Experts of a small language model.
Size: 13 layers, width 192, vocabulary 20898, 47.1M parameters.
Training: a variant of Muon for the experts, 511M tokens, 10644 steps.
Below are experts of layer 3 (counted from 0) of a mixture-of-experts language model. Rows are named router (the router's row for the expert), down (a neuron's output weights, with its number) and show model dimensions 0-191. Each number is 200 + 30 x the weight over its row's rms, rounded and kept within 0 to 999.
After each expert's rows: a language model's description of what the expert responds to; "raises" lists some tokens whose logits its average output raises strongly, later layers aside. This comes from a sample of Wikipedia text that the model never trained on.

# expert 18
router,175,153,231,203,186,227,242,203,217,226,211,208,203,215,134,233,208,193,215,171,189,231,216,183,191,223,187,184,155,185,136,227,196,181,192,239,213,249,192,167,139,234,164,220,172,219,234,223,161,208,208,250,157,217,205,224,148,178,192,215,207,190,181,156,245,205,146,198,183,182,165,123,250,204,210,203,233,200,193,206,198,181,225,215,200,164,195,211,181,230,192,182,172,197,204,167,162,184,235,197,217,264,167,140,193,165,215,179,148,183,171,240,221,229,200,176,156,205,200,183,254,102,214,201,259,222,237,190,170,196,203,191,151,208,168,194,219,192,221,225,191,165,180,261,219,226,179,169,217,165,199,163,215,231,237,258,157,173,187,205,167,162,160,200,242,191,203,203,194,200,185,216,156,207,168,137,203,222,186,152,205,231,158,203,224,158,187,201,156,164,153,141
down0,179,201,194,247,181,197,228,180,178,210,201,198,159,162,194,235,220,246,260,188,269,184,204,215,170,208,194,218,215,172,135,254,252,193,274,193,205,264,241,232,217,233,199,212,212,178,193,178,224,225,257,257,229,221,208,157,202,227,220,205,151,208,133,225,213,155,209,199,214,206,196,206,209,169,240,200,178,207,162,203,203,201,197,209,204,222,160,184,222,214,154,206,202,164,197,181,207,155,168,191,208,214,202,238,147,190,227,163,204,192,159,224,174,216,203,205,218,185,191,137,173,220,193,212,206,129,171,167,212,253,232,159,153,177,155,187,120,160,198,185,219,214,174,218,195,212,202,229,233,195,207,208,183,251,189,240,240,225,206,191,201,207,229,179,212,167,224,161,202,158,187,176,185,222,200,163,226,209,247,143,267,232,164,178,180,109,178,145,216,200,211,219
down1,217,196,213,166,186,204,162,198,209,226,190,177,175,166,168,203,175,205,186,184,246,207,214,197,185,192,207,245,209,212,242,198,162,203,203,229,186,178,186,205,184,217,195,157,193,222,225,157,176,225,165,219,229,199,218,172,201,232,229,168,241,202,177,196,158,111,212,197,190,175,226,199,195,267,167,220,183,214,217,224,163,150,175,268,196,274,210,234,124,190,179,222,234,174,211,204,142,189,193,234,180,170,191,160,153,177,157,198,185,162,159,253,236,222,213,250,201,180,153,148,208,231,205,194,176,210,192,211,181,176,167,230,189,97,179,175,206,212,117,196,186,185,196,202,186,217,192,186,165,193,237,215,150,167,178,200,163,213,176,165,196,214,178,165,207,237,168,184,192,201,243,152,248,212,212,146,196,170,258,240,234,169,196,201,182,168,215,176,139,143,186,167
down2,199,177,202,258,188,263,160,195,264,183,201,257,200,211,182,182,218,137,187,192,241,228,219,243,246,173,175,152,175,233,175,248,176,162,191,235,189,208,276,237,261,225,201,203,171,180,204,216,236,213,220,169,184,195,212,179,152,270,189,200,192,198,202,195,219,199,151,219,191,172,250,241,212,225,178,222,228,249,210,227,152,227,143,211,172,259,295,183,175,190,215,139,219,210,177,139,204,185,210,204,206,218,185,184,134,218,188,196,200,190,226,218,221,213,160,166,234,197,178,205,165,264,195,140,260,197,207,185,211,214,227,180,145,197,226,225,215,206,209,178,192,222,209,132,215,222,190,226,177,228,200,222,182,168,185,248,223,184,215,185,199,190,207,182,236,169,150,184,226,245,216,197,175,160,221,177,186,206,188,171,161,195,221,198,192,211,215,231,228,215,217,237
It responds to: United before States or Kingdom, hyphenated -s compounds like mezzo-soprano, and opening pieces such as El, La, ex, pro, mal.
raises: "ec", "at", " States", "men", "e", "a"

# expert 31
router,179,146,234,144,188,219,186,178,213,204,223,190,197,196,157,210,241,187,154,233,229,216,257,206,179,238,159,187,161,204,194,196,211,167,171,181,132,194,229,227,178,248,142,198,206,182,189,223,231,248,164,196,229,193,219,207,203,178,239,159,186,188,175,170,197,190,243,194,175,226,144,139,212,221,205,194,151,205,216,184,253,201,191,231,190,182,191,237,187,233,218,216,206,188,236,173,187,165,228,247,171,270,144,132,207,224,179,218,240,209,187,209,193,231,165,198,193,246,230,164,195,144,190,241,216,135,280,204,193,263,206,218,218,195,213,219,191,177,198,208,191,151,154,220,235,211,270,205,220,239,221,203,225,215,204,182,184,190,195,185,157,208,216,144,231,127,174,186,203,175,226,223,163,160,200,179,194,212,159,189,169,171,253,216,171,247,174,174,166,194,198,182
down0,222,131,198,159,223,228,203,228,153,213,219,213,182,244,165,194,174,214,172,242,216,233,172,264,186,236,176,205,195,155,164,196,196,228,207,192,136,190,177,164,174,208,164,222,193,221,190,173,196,180,200,202,181,189,176,209,196,219,178,224,220,111,202,169,254,201,203,200,201,226,226,184,167,167,227,194,139,187,147,180,240,190,236,200,203,203,245,185,165,263,243,195,269,210,175,213,177,164,159,236,208,142,167,214,166,191,210,228,179,149,189,191,187,193,191,230,193,135,155,213,199,235,201,200,246,234,188,156,190,190,207,174,193,183,188,216,205,135,156,233,178,239,200,282,164,179,255,217,249,186,210,199,166,182,233,236,227,130,181,177,172,160,218,201,173,226,252,230,170,196,189,184,234,180,167,174,188,193,173,143,175,192,197,201,170,257,210,216,201,194,197,192
down1,164,250,144,206,216,202,211,186,231,206,227,231,189,223,228,231,239,224,222,200,203,231,202,205,179,216,202,182,207,208,200,257,194,211,241,151,227,171,244,228,237,178,262,143,188,240,283,217,217,149,191,191,147,173,236,210,196,172,232,178,170,185,155,208,176,251,212,207,266,230,172,237,200,226,207,142,164,190,214,219,232,222,182,103,192,255,193,192,167,250,211,218,202,179,168,226,214,177,216,211,189,147,176,145,193,130,178,203,217,182,168,214,209,203,200,224,259,193,206,238,197,228,207,234,192,225,176,196,163,221,205,200,192,237,201,198,211,192,204,226,162,199,215,216,211,183,212,206,220,248,235,229,195,233,228,191,180,188,192,202,160,167,277,195,216,192,159,197,202,147,217,214,204,255,232,213,181,183,206,171,189,149,176,195,117,226,237,164,229,211,164,165
down2,166,256,182,219,223,227,181,250,188,199,194,182,207,197,203,144,238,172,193,210,145,207,179,217,239,175,208,257,155,161,185,220,220,232,235,184,231,188,215,249,193,215,230,169,154,209,213,187,189,161,181,176,241,214,189,175,224,230,151,236,186,217,198,170,218,192,201,170,181,231,202,190,212,257,199,216,213,194,211,157,300,224,209,203,220,167,246,218,200,142,174,235,148,182,274,192,270,206,191,176,234,172,219,208,175,158,181,153,161,225,184,194,221,182,165,218,223,183,182,219,157,272,237,188,234,193,219,192,205,234,163,223,165,244,165,221,229,191,180,183,239,204,146,198,215,180,234,235,239,140,192,159,163,180,237,272,151,198,247,243,180,208,198,197,206,208,197,180,209,193,266,176,213,171,197,213,248,168,188,223,211,196,218,185,239,220,199,197,222,218,169,209
It responds to: Fragments inside words and names, often in sports squad tables and results, such as Squ|ad, Vall|adolid, Tag Team, Bal|u.
raises: "et", "est", "ard", "ett", "ell"

# expert 6
router,202,179,220,199,186,191,210,184,174,167,246,144,178,196,185,232,204,181,199,178,205,236,209,219,196,177,204,269,185,203,203,200,198,237,194,242,207,237,203,200,189,262,136,249,225,267,199,230,197,205,116,223,176,193,215,170,148,211,224,256,205,221,133,204,225,194,218,233,192,183,194,138,173,216,182,194,170,220,182,171,226,199,187,222,188,211,213,221,191,217,184,160,197,225,224,143,135,222,235,226,232,209,231,184,223,207,206,221,213,176,144,217,192,236,192,189,128,207,222,216,234,214,228,168,219,211,220,151,198,227,185,176,188,149,136,223,196,191,207,203,194,227,221,228,159,160,176,135,197,150,213,145,214,134,231,175,251,183,223,196,162,152,204,189,216,137,219,228,168,180,202,222,144,215,229,198,208,222,160,211,175,249,208,182,194,214,155,178,131,206,186,152
down0,221,218,204,236,201,248,195,227,166,209,163,209,165,237,229,190,179,184,202,212,224,183,184,274,204,244,197,242,196,175,170,148,190,177,191,194,193,237,205,175,174,144,167,247,247,169,223,178,232,239,172,194,192,223,200,215,180,173,212,183,210,208,226,211,175,236,157,212,163,181,210,227,189,177,191,229,179,214,209,186,225,218,299,200,272,177,173,156,183,199,198,191,162,215,182,246,192,218,186,222,225,219,178,146,194,200,182,235,183,163,264,257,180,216,150,196,176,253,219,169,200,221,124,238,207,174,188,247,217,202,201,241,196,151,181,167,215,167,158,227,220,209,166,170,184,241,194,228,191,198,174,197,199,228,239,223,107,183,198,190,186,164,170,194,199,304,180,158,249,173,196,206,202,172,222,197,178,199,179,211,255,218,176,216,141,204,186,188,220,212,180,223
down1,205,197,196,224,250,175,222,223,211,173,218,208,162,212,182,200,257,200,219,172,178,212,248,232,202,214,216,164,188,129,240,144,208,216,140,179,145,214,171,146,198,222,204,189,193,244,227,154,206,228,228,156,184,172,184,209,205,183,176,193,208,120,190,196,224,229,229,179,204,204,219,202,197,211,166,151,139,220,172,218,240,183,166,212,146,204,235,189,179,199,160,157,228,238,215,243,189,201,171,197,127,211,189,154,282,198,208,205,228,186,211,174,188,191,212,179,195,150,191,200,197,242,262,203,238,210,134,233,207,185,141,203,286,170,213,192,227,202,215,267,193,189,224,169,274,175,204,216,241,196,199,239,184,165,186,211,191,212,163,171,191,153,216,164,216,190,141,195,162,233,221,196,184,192,246,172,236,200,163,169,236,205,216,181,188,175,177,197,205,223,216,187
down2,195,229,246,218,175,221,225,174,238,257,193,176,149,221,176,187,221,199,247,201,170,202,215,166,208,229,199,217,204,203,159,270,226,167,229,184,149,194,162,205,224,165,244,196,173,196,215,144,190,177,178,221,188,172,186,160,217,200,131,211,233,191,250,208,263,219,220,255,165,179,192,176,133,202,175,154,202,167,204,215,182,214,248,201,226,163,195,179,202,197,156,179,186,196,183,223,188,206,246,166,234,223,166,291,212,137,153,164,195,162,235,209,168,125,183,262,200,195,229,195,226,169,199,216,211,194,154,213,188,196,198,276,204,216,254,163,223,213,168,248,230,197,187,195,187,205,222,233,229,213,209,173,185,206,166,156,209,164,207,159,193,213,184,195,192,185,196,188,185,171,176,180,178,181,228,255,155,208,198,223,185,258,183,232,236,158,204,254,216,235,182,215
It responds to: Opening fragments of longer Latinate words, often prefixes, such as com (missioners), reg (ain), sub, disc, cert; also byte-order marks.
raises: ".", "r", "in", "re", "n", "ot"

# expert 16
router,201,138,219,150,242,267,190,208,206,193,171,205,168,182,163,224,218,214,197,200,304,204,222,173,208,245,177,255,182,208,245,210,243,192,211,185,204,222,246,171,147,201,183,210,237,225,170,216,212,172,180,166,200,211,215,248,196,162,240,222,212,207,206,228,253,231,212,197,180,244,199,152,207,235,172,209,217,240,166,205,216,155,216,223,221,161,195,198,137,185,180,230,218,239,258,187,208,177,261,195,223,226,217,184,204,195,215,241,190,160,137,218,226,243,156,183,174,215,170,214,250,203,242,253,196,180,209,205,186,193,128,194,166,161,153,274,177,184,149,173,213,219,150,222,158,163,224,159,191,233,182,179,220,202,160,177,173,221,273,203,194,221,196,248,190,183,236,166,214,199,205,210,187,195,226,236,196,230,156,208,211,221,214,221,236,190,193,169,215,207,199,203
down1,198,191,232,227,222,226,199,248,187,176,169,168,235,161,194,178,229,148,210,145,163,187,168,176,198,173,180,146,176,209,199,187,196,145,254,197,245,214,195,247,209,196,133,204,165,186,233,224,190,164,219,199,217,220,169,176,202,203,182,199,224,131,155,225,216,181,264,237,196,114,206,185,214,203,197,194,164,158,206,200,255,162,223,200,205,177,177,203,193,162,306,177,205,233,157,237,237,190,182,221,238,175,149,180,176,233,255,159,190,212,233,142,237,189,247,162,188,232,211,258,214,209,189,218,223,191,244,225,192,187,253,198,206,188,237,197,217,220,235,246,199,154,215,265,212,168,241,179,189,225,227,174,209,178,173,221,190,193,219,195,180,140,160,183,196,191,162,179,209,232,172,214,208,184,190,253,203,194,206,167,194,218,234,193,199,194,189,183,221,250,226,223
down2,198,194,213,117,176,183,253,205,247,241,207,200,186,222,222,230,201,211,233,194,229,180,206,199,256,173,220,136,165,217,211,160,208,223,194,224,234,212,133,193,189,193,185,164,178,184,268,217,205,183,218,209,157,164,207,208,162,245,168,235,215,240,194,243,233,164,212,186,188,246,233,105,218,199,188,217,196,195,175,186,170,160,158,199,197,180,200,183,147,181,210,217,172,202,221,218,240,248,160,212,201,192,192,230,199,247,232,194,227,145,191,229,252,148,234,188,187,167,170,242,224,181,247,248,189,250,176,226,159,198,183,198,200,161,244,180,206,199,191,205,189,171,205,221,229,210,226,224,123,192,218,195,167,231,195,189,176,215,243,225,216,250,203,220,197,166,226,209,125,139,227,220,171,186,227,161,222,236,192,230,218,152,233,207,208,188,245,199,234,160,175,221
down3,165,274,236,235,200,233,168,275,236,238,169,196,195,235,176,215,150,179,215,208,190,193,207,206,170,169,185,179,190,204,191,234,237,248,169,186,233,146,211,186,173,174,205,199,210,180,160,213,191,151,255,173,198,145,153,173,205,185,185,164,224,227,185,148,186,284,191,194,209,214,166,177,182,137,201,204,164,200,191,233,156,222,176,250,196,179,194,177,179,221,170,243,195,202,180,184,173,208,154,182,177,228,193,198,150,176,194,188,173,199,218,172,188,130,176,218,226,177,157,177,165,261,216,243,128,173,146,194,200,212,260,227,218,230,216,217,246,188,182,145,192,225,188,174,201,203,225,223,208,158,165,245,201,227,175,255,205,172,167,171,224,158,236,177,221,191,202,186,195,153,191,200,252,175,222,243,170,183,233,183,182,186,195,198,207,179,223,251,188,172,250,193
It responds to: Closing parentheses, quotation marks and brackets ending a translation, title or name, often in tables, e.g. ("Peace And love"), (Billboard).
raises: " and", " (", " –", " in", " on", " |"

# expert 58
router,182,208,213,139,205,199,186,217,186,230,209,195,178,202,210,184,213,264,194,240,256,248,224,201,207,222,195,186,204,194,194,228,214,202,216,183,184,217,242,195,193,226,169,252,216,219,223,227,149,187,181,214,229,225,253,200,247,211,178,181,146,206,170,144,232,186,198,237,208,183,188,204,207,212,168,253,207,204,260,186,232,180,206,166,206,220,183,228,178,218,248,184,221,190,205,190,161,168,238,209,166,200,186,163,187,253,197,223,215,186,188,229,184,171,226,185,78,165,227,228,220,106,216,234,200,234,243,195,172,215,192,179,219,129,137,263,188,218,204,147,189,207,223,218,176,179,162,200,149,223,177,193,224,176,176,290,219,235,190,168,178,157,211,215,237,174,230,227,139,172,190,204,162,175,176,170,175,189,217,183,193,221,161,158,239,182,163,191,190,191,190,216
down1,195,211,199,249,149,222,161,221,221,163,172,164,234,203,175,238,220,163,213,229,164,224,239,212,189,203,191,209,213,189,186,260,185,174,202,196,125,181,199,168,196,225,160,193,203,220,244,242,244,227,229,179,202,229,197,195,169,184,188,196,182,270,205,218,188,233,238,154,180,179,207,220,166,171,158,230,207,162,230,182,220,214,209,214,176,190,242,207,221,169,195,234,190,195,223,138,174,207,198,194,183,241,185,209,208,172,249,242,203,198,257,150,203,243,214,153,183,200,138,178,204,216,189,160,182,218,178,215,148,191,215,200,184,228,191,171,195,190,186,210,205,192,232,190,97,141,194,201,191,182,210,241,249,230,222,213,198,207,132,182,224,189,242,189,216,172,214,196,223,146,228,165,234,206,283,180,219,187,174,200,215,176,119,178,183,181,207,181,134,161,251,141
down2,183,199,199,225,230,196,194,176,175,199,210,208,180,252,188,220,240,172,228,180,248,210,207,154,173,144,214,203,189,209,212,231,197,189,242,218,180,211,167,171,234,250,161,223,156,157,192,125,164,189,199,256,145,195,140,203,228,216,236,189,152,196,179,165,196,219,229,198,192,232,207,175,150,196,207,182,250,170,172,204,216,210,212,243,183,186,228,212,223,188,236,176,180,200,240,214,195,179,188,204,175,192,263,232,181,218,266,237,229,179,223,199,241,169,144,190,159,204,134,234,197,155,216,233,188,150,207,243,194,201,145,231,181,185,162,185,233,182,154,224,203,238,175,181,175,162,166,217,195,187,228,249,186,207,181,202,194,219,202,201,134,220,200,189,217,206,167,169,234,222,246,177,218,200,189,178,167,226,193,266,176,166,169,150,146,235,241,205,138,138,245,219
down3,178,222,211,150,235,157,215,211,206,258,272,228,200,182,176,163,202,168,205,260,164,221,183,160,162,183,184,217,198,205,241,202,248,177,191,213,198,210,192,211,212,180,209,199,218,206,216,231,207,220,243,184,256,231,248,213,127,235,203,180,188,186,208,213,165,178,169,202,156,146,209,190,231,206,184,213,223,205,203,214,201,174,207,232,177,181,186,195,216,213,192,220,215,203,181,172,211,244,182,158,232,183,184,201,205,219,154,165,196,194,207,165,274,231,200,157,202,202,194,208,214,188,229,179,209,93,190,240,187,131,232,184,171,232,213,177,181,191,197,152,171,192,193,227,135,221,230,195,231,167,220,153,245,199,156,256,238,229,217,156,206,177,277,166,221,259,190,202,258,229,264,211,167,254,204,193,170,186,203,193,197,186,187,255,207,187,141,201,155,188,226,191
It responds to: Forms of be, such as was, is, were, been, after a subject or There, e.g. There were 224 housing units.
raises: " awarded", " a", " not", " also", " given", " held"

# expert 50
router,218,214,189,193,186,237,255,213,222,227,193,207,231,235,185,214,231,240,160,174,198,242,215,190,176,185,207,258,155,167,166,189,226,170,218,212,220,218,206,137,190,198,226,215,186,202,228,230,166,171,183,207,237,230,243,252,206,224,230,217,172,225,160,189,227,192,179,213,152,177,212,130,199,221,169,208,226,224,197,215,164,140,218,199,195,208,116,243,165,230,186,166,202,201,273,214,172,179,221,141,193,199,169,226,220,198,184,171,216,186,163,186,190,251,165,209,151,227,174,210,220,192,187,254,174,162,220,190,174,234,161,164,218,126,127,198,172,272,222,229,224,138,162,204,224,192,158,191,182,192,213,203,210,182,202,177,227,221,141,211,185,232,220,237,266,140,199,228,227,195,221,190,196,231,198,209,164,218,185,195,143,215,183,170,199,233,176,186,157,160,217,221
down3,196,150,214,153,179,200,222,227,156,182,191,216,203,209,208,237,239,226,205,255,248,238,213,186,207,197,195,182,237,180,184,254,228,203,181,222,214,228,237,140,225,185,171,214,160,155,218,202,143,194,195,147,177,198,207,188,168,232,186,261,219,222,164,185,210,176,145,204,191,139,223,202,258,211,249,200,195,165,156,216,164,244,236,162,125,205,204,185,137,196,190,220,176,204,211,237,222,186,175,209,211,218,195,204,237,248,226,189,175,153,227,186,268,183,168,211,189,185,213,191,158,184,192,203,175,213,179,238,225,153,192,217,208,116,217,234,214,194,229,234,261,188,265,201,252,233,176,218,195,202,163,196,222,209,191,145,250,247,180,194,180,196,154,213,239,237,226,233,175,206,193,209,188,169,224,227,197,162,220,207,208,163,240,223,244,228,222,225,182,156,248,195
down4,200,193,223,225,243,186,202,140,192,217,223,228,217,227,153,185,184,224,173,197,261,205,201,232,150,212,187,164,171,199,232,206,170,180,259,209,213,181,169,232,141,244,168,159,230,250,166,156,187,234,236,182,190,150,240,144,154,175,205,217,154,219,220,261,248,241,214,179,168,237,152,208,184,155,197,237,213,218,246,201,239,194,258,250,229,161,215,179,234,209,216,213,179,193,190,190,213,228,219,269,246,190,225,195,221,212,162,225,238,234,176,215,213,236,197,173,150,240,186,210,184,208,174,186,158,222,195,178,198,252,202,200,200,220,239,204,220,239,179,161,228,214,172,169,177,166,209,187,199,224,207,213,277,233,236,305,202,220,195,192,216,226,209,190,229,191,185,178,202,233,212,202,217,189,205,195,242,241,222,197,252,256,227,172,187,160,204,194,207,173,212,203
down5,184,178,232,224,238,212,240,163,249,257,237,215,204,178,223,200,205,196,223,138,203,287,145,223,212,219,158,220,173,195,195,174,188,208,144,196,179,226,195,176,203,194,208,139,190,183,226,218,203,170,174,193,197,247,235,202,176,223,202,202,238,158,183,170,151,203,154,265,143,212,199,251,244,226,248,186,180,221,224,188,177,240,158,237,205,218,224,198,227,217,143,227,215,221,206,193,254,159,171,221,198,176,190,227,213,187,212,181,180,139,198,237,225,203,166,236,211,166,173,234,209,240,154,188,239,187,198,239,210,209,254,170,234,254,214,182,175,167,185,163,194,165,187,159,200,239,182,221,185,256,189,246,208,247,174,199,236,219,252,202,173,180,177,251,167,181,174,212,123,201,180,204,182,201,186,190,170,187,204,197,211,204,253,215,184,142,207,213,181,222,149,242
It responds to: Nouns for places, directions and records, such as area, north, west, List, Department, location, often followed by of or a colon.
raises: " of", ",", ";", ":", ".", " at"

# expert 24
router,209,153,168,208,206,213,231,205,162,159,211,203,162,209,186,191,210,220,246,242,271,254,149,153,190,163,162,205,221,220,230,214,187,217,220,192,191,222,231,219,202,204,198,217,280,223,198,179,209,186,188,229,202,234,158,202,207,207,203,180,161,209,180,149,230,204,228,175,195,228,185,199,211,276,182,268,190,178,191,178,228,141,140,180,205,218,206,195,199,213,208,199,203,212,190,159,168,189,252,204,275,247,236,193,209,221,245,190,172,181,164,224,207,227,174,178,119,285,189,224,215,163,211,229,166,213,293,208,208,225,191,197,210,207,191,248,195,173,204,192,178,139,218,242,201,202,231,208,164,194,222,207,197,177,190,233,215,254,250,195,189,191,237,218,246,136,231,192,181,176,218,234,188,178,165,177,177,202,172,195,189,247,147,194,151,174,166,223,205,167,177,210
down1,237,183,221,217,165,204,238,205,232,176,189,198,175,190,146,177,193,246,207,167,153,260,200,185,234,228,220,236,217,210,198,172,252,179,228,206,240,205,230,204,226,201,186,175,146,190,205,224,207,149,195,193,152,235,190,208,205,244,241,180,232,176,251,216,179,164,188,219,172,188,188,151,206,221,211,223,194,197,158,191,197,237,185,199,191,188,258,227,191,223,233,201,215,179,159,177,177,185,170,137,229,160,271,220,248,170,145,185,291,205,218,186,161,161,220,258,208,168,216,194,186,141,206,267,250,241,187,211,235,244,178,218,215,194,119,156,194,248,152,196,177,148,178,168,190,205,233,203,187,182,233,198,174,235,195,175,167,160,151,203,229,201,233,190,179,220,165,220,162,203,236,184,200,210,218,168,195,217,231,209,196,181,271,210,190,175,200,177,219,225,203,162
down2,223,203,181,218,212,185,228,224,199,212,267,193,211,175,185,229,208,166,264,164,204,209,201,188,208,150,195,193,162,192,238,203,216,161,206,217,167,166,122,224,165,186,178,228,231,242,237,226,216,220,208,223,179,204,166,190,165,167,187,190,172,203,220,172,253,192,185,186,195,166,235,193,148,212,162,204,226,182,238,161,177,210,185,248,166,194,192,229,210,202,203,230,234,261,231,202,152,217,228,249,178,186,173,160,224,262,236,144,226,183,213,162,194,276,207,114,213,228,202,195,222,234,189,203,203,201,166,171,168,209,203,155,203,213,216,128,210,200,214,199,200,217,180,185,220,223,180,167,226,218,197,202,186,218,176,217,195,167,249,196,193,132,227,237,176,135,196,218,211,167,217,139,173,241,243,196,280,194,159,194,195,194,186,176,170,186,121,142,205,208,189,166
down3,188,218,215,203,229,188,207,180,226,257,217,169,241,174,153,187,214,152,226,193,189,237,234,190,218,198,228,159,175,194,261,192,187,168,187,227,178,207,225,234,158,210,219,261,210,164,223,211,208,210,264,207,175,195,172,227,182,183,198,228,245,137,191,192,188,224,195,188,216,222,177,231,216,166,208,169,210,179,222,198,203,210,238,219,266,195,221,167,190,160,152,231,221,205,263,223,166,164,192,173,207,224,240,232,188,198,214,216,185,219,239,228,219,222,185,253,237,227,252,175,232,236,175,228,219,202,142,138,217,201,246,221,141,221,215,180,241,217,188,192,188,157,224,180,225,157,196,201,242,230,231,150,287,136,192,223,208,177,183,199,206,187,134,165,202,182,175,212,189,202,196,213,199,108,156,197,195,197,188,217,216,167,211,238,230,216,247,171,186,271,234,221
It responds to: Function and framing words in biographies, such as known in best known, such as, as well, would, named, called, but.
raises: " as", ".", " in", " the", ",", " on"

# expert 8
router,193,128,209,152,199,256,178,187,148,194,176,187,224,182,141,232,209,206,228,219,242,195,223,152,187,218,139,208,139,163,202,204,279,186,188,194,161,190,225,185,148,182,188,283,216,188,182,242,177,171,148,187,236,189,196,217,234,170,228,214,186,231,168,199,222,259,218,234,177,162,235,186,259,239,169,210,232,239,231,222,143,150,164,213,194,213,181,201,188,220,231,209,180,228,273,222,195,197,258,194,171,209,188,173,216,202,180,246,165,156,186,199,202,164,226,176,146,182,162,194,165,170,178,231,231,214,184,201,171,209,192,157,184,207,180,219,162,224,190,183,186,223,181,183,158,238,165,202,175,205,243,182,284,159,147,205,226,201,253,202,190,180,165,226,220,181,239,167,168,221,179,229,205,202,201,224,185,259,187,201,213,231,194,196,215,214,180,186,213,217,209,204
down1,156,175,212,207,151,194,225,200,179,146,226,205,215,220,157,261,167,180,183,209,152,177,177,201,219,183,176,183,199,209,173,230,206,160,209,185,192,136,160,228,197,221,293,202,185,183,170,244,162,191,199,191,245,176,186,155,263,222,224,192,211,177,188,199,226,213,241,179,189,213,173,168,202,208,220,123,220,145,192,243,191,197,147,173,186,196,128,221,243,177,206,206,181,200,211,182,232,208,234,213,230,190,205,254,208,118,201,158,175,174,237,209,216,190,222,222,219,170,219,227,221,251,170,159,166,192,213,250,222,190,176,209,241,184,174,187,213,194,215,141,158,197,209,256,215,162,183,236,202,174,142,220,195,189,189,208,214,168,257,206,239,189,229,216,212,139,234,204,203,177,199,186,192,143,157,142,177,227,178,203,204,186,202,201,253,183,197,261,167,179,240,199
down2,225,233,242,213,205,180,206,196,226,166,221,195,218,198,193,203,202,205,191,187,219,223,197,191,179,254,207,214,210,188,256,165,158,215,209,214,229,243,170,166,244,229,199,198,215,196,203,183,189,169,206,174,235,194,258,220,216,168,174,186,246,203,190,288,189,192,150,187,237,191,197,193,236,195,207,224,212,143,197,167,198,234,157,157,147,220,198,262,199,163,164,203,255,222,171,201,148,161,118,159,176,257,168,167,130,176,246,241,154,233,197,162,200,264,152,238,178,223,209,208,238,193,185,218,236,186,204,195,181,186,237,210,190,226,241,214,214,239,250,187,188,206,205,194,181,172,225,200,175,230,252,198,204,217,222,220,158,164,206,201,178,178,181,215,262,228,177,259,211,197,199,191,209,194,154,170,226,172,199,148,206,229,163,226,155,238,169,117,227,197,177,198
down3,201,209,194,202,196,195,138,198,217,207,292,196,219,145,171,205,206,192,210,171,172,181,179,186,248,205,221,190,210,246,172,205,247,167,161,212,205,195,179,197,239,224,203,179,180,221,147,151,183,202,187,151,195,258,261,214,236,278,228,194,236,198,151,205,221,187,208,140,204,168,231,182,202,191,186,208,167,241,177,156,198,205,179,193,231,190,204,135,228,161,198,150,237,212,208,143,144,239,192,190,240,209,237,211,207,217,157,236,182,206,198,216,250,145,175,210,259,165,158,211,234,196,225,196,204,166,164,217,171,208,250,201,221,123,184,204,221,177,121,213,192,206,168,197,176,222,216,234,222,117,213,229,193,218,216,200,194,231,218,180,232,157,219,240,183,219,163,227,186,230,198,213,221,182,208,177,172,199,197,165,216,234,209,178,200,221,219,249,206,212,218,137
It responds to: Commas of all kinds: thousands separators in numbers (4,600), after dates and days (June 28, 1976), between list items and names.
raises: "00", "16", " including", "22", "78", "08"